config.toml
num_hidden_layers = 9
n_experts = 8
d_expert = 192
hidden_act = "geglu"
moe_layers = [1, 2, 3, 4, 5, 6, 7, 8]
normalize_top_k = false
router_z_loss = 0.001
lr_router = 0.000296
vocab_size = 32768
tie_word_embeddings = "early"
optimizer = "adamw"
learning_rate = 0.00116
beta2 = 0.95
train_tokens = 749200000
dataset = "wikipedia_en"
Below are experts of layer 6 (counted from 0) of a mixture-of-experts language model. Rows are named gate (a neuron's input weights, with its number), up (a neuron's input weights, with its number), down (a neuron's output weights, with its number) and show model dimensions 80-159. Each number is 128 + 24 x the weight over its row's rms, rounded and kept within 0 to 255. Numbers have three digits each.
Before each expert's rows: "gets" lists some tokens that make up at least twice as much of what it gets as of all text; "comes before" lists some tokens at least twice as common just after its tokens as in all text. This comes from a sample of Wikipedia text that the model never trained on. Tokens count by the router's weight.

# expert 1
gets: " ", "2", "1", "0", "9", " \""
comes before: "0", "1", "2", "9", "8", "–"
gate0:122151178120124133146136111140130124163123100117146113143146121125105125103143115116105136112202141055139095119123115123122103128124117122072139164116119116118128092166124110165112126128132114085172150118107129103114151175119122143132121159
up0:111131132147149121130132152089088108102099156103145140130166132111125096171125112147152131158132144158135115129111139137123077124132108155127112091134111123147071115123111150107108136172174144159128090132155127114173099071149158146110173098
down0:159076152136151126121112198104142152124143111157132142118100099145107129175161090099081096160140124114195080112131107128139090141145172129144160167127135125152129141129097112121101106154113140101083137132141096125132121131120122124134103103
gate1:155123159105122184145141127125062108100103125119113095134130088120158122139134100176136160147151147055140106074138091124148100114136111116130135142104114154114093128096167178183111149135171183091147115149134146101116105133169135129099127104
up1:095111118112105091145119139122125152090164133176125136077113119130112170144122122098149097124126122139095147126115133080125163133135175115138093110085150121110154107147147087090132133128077126113140167134144113144134164147101114140205091171
down1:115086113121133148125141133128144146113088124100062082125106126126128158133118125090094158121112169166081163125075170125157134164125148135162150073093139160127117118146135121162148161114065103142145128156127138124163141169121093109131142138
gate2:154132134121137099119152108132097121161092121099094104121137132146104123086149136176108119120122123112140125068135164109123128119116079116135164106136133147158091108119113136135131082169171123140107085102109132114178160137154134135098111116
up2:136148159127121103132139098112097099130104130133117131103136124156117097144118106160102154152121135078133125085136166113136129112108080144148163125125153119151148088146135139134126100124160126121118138117149128076196156144165121139137119152
down2:124137130119115143097118175167143145154136116145131143121142156112134156136148130127054152152134086168096106102138156106134167095065138100093123135138149111105109155125111098128116115130130108106154106123134114097142093086149165117097114165
gate3:136107147130123104144091140152136139148109102097134112120138126144081124120124140145149152104116147098153089108165173099046086130134115116120149131177141129142133141103127147107137090141155162151136133097093132109136156109158132145111096141
up3:139133130116132081108125113110153117166124129171109115103133097182113144099119106127146149076145112111117119120156156105108081124123116135154139118158124131138102115108123105139126092084106166130105134128151127100147118112187149133140099164
down3:127128110133093149115125140138118160182112104139133120093120118117147136101176190140107147084141116108080132148108141162123102159098116083119115145118105150120117120115097132138120095154105138178115116069120097134167173132130147095115098158
gate4:117114115058113093133131127109138164152120095145132147141111125105130141135139130140140130097151117116105168150139130124133143159124129097119092122134142141090129153138155102163124161169119162127132161086105144137129112141162151145126100148
up4:151153152105118123106108144113126126174118118115178143138114143094123110134116158122129155163107144114168116123106135156150091106130122082135145103113129120138092092146156127092141137154185157109183146117147152097082153132150106111100105105
down4:117102090133169093133172102098127140128142161091126108148117114159140151122138122145125135185080126134147121130145104166158139147121095143124125123103096119144120140138097136109110118124180105126147130169145102147175117144134125123128107086
gate5:149074132133117150157106146150112135183086093089162175135132145139084093131133182128107121104118138134098118134144132177116174149135141126126174169161134130192122136153140127123114136163095179172102125123135129114146090141158149090094120141
up5:123167125103141106148158102132167109095164136160101075105104136143128120167127113140125122133131124086157128147083094113136111135133107117120088141119147158078110134096136133126136116103158114107161119130148143145092154146137096137120176131
down5:161118130109144127141148124137126100125174084101143138163129100113108083145118146124132114120091123202124091139144138150101188127144126122143180118152129145134157129120116134153122104152137128128125106133080094125124104143110143109092056127
gate6:143129124134117119144176117149100145132134108107115131095123128179101127105125120123078134097134160067127069121120133151106104107133124117085163138188128122147121129184130120111141122156152156159157128114118106112132135144127116111123126122
up6:158141115138110115159128129135151094151096128123146104133154076155132092143136125164097106055112148148157089080104117096161136120101160115140148153137131148134119106122117120147175108084122150113080126112107055132121160097106101129128209146
down6:123125141106093131140134144135086100158138098133155151127143155150133120126148117101128138116141124124107145175107121115108129136086093154108156151115157131112104094140124157108146087118097164120136109157113136081171170153112139138134143137
gate7:132111094132105102101096143115132130133116108131159102146100172090119072120142112163100124158121122082114107155090085117144148116136140082108129176128123175139156142167129127119146149149128132108122117149136128160126090111146114122128142125
up7:166118071175128138131091132093173123160118135137128077139101180142127133139115090107097082159160113146123115136117059110140112132127102092142130137134097115108143153161120144158116106111130124133133124153163124136082105088139116113171146101
down7:138115116126174163135106175178106149137122137125116091124112072120122121131068150157152180107107135156143158133079106125135095165144125097169136118104118141158109100133072135132086128090110104172116142119095173127160125130134105120146151122

# expert 2
gets: ",", " the", " and", "1", ".", "9"
comes before: "1", "9", "2", "8", " The", " he"
gate0:174124095122112144128139059101119142122105147136118098140139087113154134087146070156143096144145112085150108113154102107148172134141122121123099150149096129156138118112162134166166182125106128140143137104111143106112086139164112131161136119
up0:161121136131102114132102091117135068148102140189115119174133113116142162112150093149113164151158142116141122123138098081104113129083156138159115108157107134178126142118135124147140151123143139113116138124087133082084110154149134141149113100
down0:112148079093121158160101127112082151102112230128114172135110132091135154111038116130146134198109116136168147153113106088119146138156097111125179136125088136149118146133135128171123103158144129110164108129104090135114144108136158124122125139
gate1:125134166145106136147156088108162088149077142148159148165125115141149135155146110126121136140096174146130118114098114129110109103128125083136132083135121141109131087179152131126149122152130133140139093129125123095108112098146118163101103103
up1:160131098115157096150077114151098119147154127139123098126114133122112107129140116094129164145140067126174182154136113132106148152061087124093157171131143129155096129144144153121116175092090122156120177109146155139150170145145109120131149111
down1:158106128138133106125143088105102124137121132159131109151147128163118139152149117138101137137111154144124129127105101161136111119134096101154133084113124121132109079167130113162155124139144127159150121138098110123116131113140138110151132136
gate2:163125137161115104103145146099124136122125149152141108154111134096142140118106129101137097100120169144149119129126119147143113140081075108135123078091125118099122081150144135129133129086161069170135111139118084139137142114151148132138085086
up2:149155131155128109124125146126172135124114120132116131103166111119119107135130151113084101103149154135171106098139152152122116159126133117109118175107109122111113119139123137140161191126115141165119127078151102142195087083119122151135132115
down2:095124148098128191111114152112129105138137118107143131132082135111163152148123140175127147140109142131111117144170155105115103144089110169133108120159118092127096174121118178106101098176133130130181116127127160134087152146148147144097106135
gate3:112066109100115122130114155172087156096075111091114172137159136118125094150152105091166123127113186134136106164109137154137164114143157142120127134144129128112114183113132086142124112146129115086084157124147085123131141132116076149134119163
up3:131095120120117140140104142139133090086126135046128159147114109112174156111118112094136143156149131115175158157163125129145124106109125089082166141080173114081119146119131141115179110110147127121122132138156124108125142102092139118167128124
down3:132128125137138128131120143141134079155182198135162150103144108144108146132051134109105146131122173114113110128121096194115134119141142120102128085124141113095075143159117125148122104119144106094151093119153116155087147153101143120152086146
gate4:143128112094143127142142118089102157156142139079118161100147125152142128167129112169154160141126170105126151121121151172161111147090102116119146149139131129140127127111132129104133130116110145121170203087127122114114104102103082123071136102
up4:134206085096156128150175092057081159142182127120127141103113098203174124120135116138146150159128094119145146104151098140143134156119130152130112135118122129118118139134132156133142128129132119115170175079131143110135113119139131125142125117
down4:119170143147169153093102129112188141182135121139094129149107140149123124085158118149120109143094140119116158082142110145100149148132108111132104135117122158109103143103129134119133126133130097146134161074152098125120088093110147125103112122
gate5:153122144145121124098091122141055071117120133149131147143119136115110111135140119110110096154126108135104140138132114104138155107151143147106111102113104127112100109171107163123111125085138113095111060157080169128120128137098127124116087139
up5:128089157127180127118152108138095079108129114125137095145083094151119129138124094143081071152146120135148108135139123123108147112122154125148132115118119106095148110127104127158101129122109099092111073151077156112120112121133113132131102161
down5:100102160119103105108135084108132124128095124151091101121054150132187135100138147133115126143120140133103080138150162099116118128092124125105103118123165065091137108142123127113117129156172153109129114126103145116106131097121105126127134129
gate6:133142094124165166147158058175124115157155107144097131125068111175105143122137115104159114153192078152161139141145140097142123112128137172135110169107155116122118118120111161113109120082087087098117138145114124125122114133121142120135066178
up6:125113125146099124124134142119110119100123104123079142153092123123160138093129178142128102102161083115111144131154117120117121122149159133141110118127085147139115127196103128154099154119136099129096110159096130108138123140130122112141125139
down6:114108135122160074115102152113092133104112140142154135093155176109135137164117149197096136157117147152110091117110138129150133144158136109146093122139108105104130131101173122137145139152120110116136089106146125122090137154154119122122156145
gate7:119122093118073142115130107137147157166105114149115128101161112141100056118126167103136151084081174141126113128152111147132144093134115107175154134134112148089137134131159136112132106171094134130113103127144130140110135150171150160104114128
up7:140143142134134159126134115115134125124146141159144142123114172125143117121125162110124097120133117111117152110130123138134110179130165111133097098142169114068129135131084120125107175119110140151132149104072130137147110131174142142111152134
down7:138112150154116085122138173135135139163151109151135074168112097113127145122127123129105135095124114136180128092157148108116141168117121106105130144111174075135106134119132128111111139156163140105150134096155135101113142147145143122141123131

# expert 7
gets: "\n", " |\n", ".\n\n", "\n\n", "|", "4"
comes before: "-", "|", "==", " |\n", "The", "==="
gate0:131125166119166138117120122138097111126114144158092165100145088115152129142169192128177167122092135102146153101122135132099074127125124114131096118159149141130146111114113147106106132109102148139140114114134128175141096145123101131109116126
up0:082132138160133112098107109135126104104135135152079128114160113153172127146096154159128136143137101093132152108154153088112090130089092133142112153153131090131141129107059119141120125102126196132127150144141152123142102137149115113120114130
down0:126162110116125137128152097147105123123110181125119137094136097122127190115095132146118123131082097139136165144115155117103119140100133151145142083145106145158083125100121136144140140183123139130114161134137182109127102129145138107148112116
gate1:120112143114137125151122135144100085171102105116116154148120129098094049139135164130119118111102168142134073106126151119128118136118113139142152148144169168137132128096148128148158119148169171103160146135130066131156178143136099108098150155
up1:125152123161154174126126120137117093165124123166120104120123129151124070118118121149123124140125120168110063096134125103142109110117141120130112137125159139159148125122125109109119122135156178100129133136143086118139186108134139121131147130
down1:137176136103119138088141120163128127151088121097110116131150154126097133063089163103098110120156132142099132130111117160117096166167094104144153139144113176153155213085139126113158140111126157106136151173113124142100149122133056141134110167
gate2:123116086148118169162157142096119139113127116155096107151125113115144069142130133087163165151179136137092053126161111144139151120124163159156110151128132153135145152173102173110155120151141169055158176118134097136180120127172095124129094138
up2:139144153081114073124102105140136120124141124097143143123081154124138139160137116152105085076071124112129142113075152096115094146146084105106143118152121132133102136090125084155142123111103066183121072129135139154083130119084160139109118119
down2:137165137090110095123158119147146133149158061149104146125138162104105097137165178165093170135099147155138117161171110102128113130108129133062100144170165157126094132124133143125117121094179153122155106105104140128139130119122120133100136178
gate3:145069138105118100091122132126114133145121055138118135141126119140112115110157121126135159083120159111130141153145117140083146137170123120106105114158145131159125114122158151133112094130123155139116142122067099126132101151108140162101164139
up3:143148130144162136117171112127148116102161166138098101122119109154180147093086114151124142132092105153139166133176102118124122115107103167159098078112123094097146113078120155108092102097119123123113102164112111112147122108108132148162152109
down3:160072154142097133135115132130100159173095121153132189097142098095110096118134133158134164077142163088091116144105136129130110170108157109118110188151163134187090119106121118140176138114169131093111077087123150143130141128140145145123145124
gate4:131134132135121145139169112160078119122134155108167111089152078208130130099110148170151148132094179105117118141157136120128148141111113131115094116104130171117154109136113131126171126164171104118122084123094134142119105141157125156171115124
up4:100117132119145099099126161132188141129153101129146113150127110084131122107141102146126116187116110122108199128111122161104116099126084079109143156110129091114050122109096162132103138119128128138152144137131170132095157102086130099121105101
down4:105170122124142156159158160120107107151119055123124131138121188130153088124183110130136113181122133116091132081130125102123137102112131112129084144138116198127150123110126137086100147116129159119189068138136101102131150142124139146081140130
gate5:118134136150131118135095110128160114133118102153102159154114140141117121116143118154111118139165124111153094136152138080135113124125179150074115124146097122158133119120088128146129092117177148108112151125102126141120144113146152118089151139
up5:134090131129143117097168136168114106070119151114116147136134114129128168125120140115099115178123175146098139107106114133161189152139119091135147106072139155122125134172125128147153125125118076127126106149123135117124120138092180122159158100
down5:095125160096153141132110084121146109109130163149070103139168142124135165199120094119150123171119147178130136117111115146159123145101136144147107143150143129091129091108174144120137166102106096133155123115114167137153112138152087122136122132
gate6:158146126107127113141088141121100144141100118135140115106146113110135082156127089147149134098111106122153094088104158114159116131167159170102148129148155140108145126087128100119157163121131127116132171128129091136106091101120152190113171137
up6:154124123158106110153119107111077139105130138121165087088152123137111146129132135113120122158161118123149086149146082126119109145160152154103143151130092110131131135114127140138141109101149096123066127101063103169099119115091135191139141173
down6:111111139162177125149149108126109144108171119140074122106134148123142150122132154135157126140096172134110132135116089129140118149105124106172091104148123100133100146132150125103101146106156114093117162101087140077174150108133133107125127116
gate7:168109160123119115116118113177127142119157117126139112203082166104142114173125131102149164129098125145114085150123158147146106097170104111127109122136160103153167147097152106165110131135133124147146123124123117124126080102116131179143114121
up7:117132087093145112127096150103137146165106129084123139087161121125085143093136097126114103129120119124118140139138140137101122146108131160138134152154116158132095173158108122145138117099122155145091155147143136159085159165137110117113140141
down7:120129106109136108101098162149133134128077160112139183152145085103111129130119154106149116087109111138105152175113142092143084114101119103150090144114122085121125122084176165096166116113110171191105119074115150104122131112137120115128134147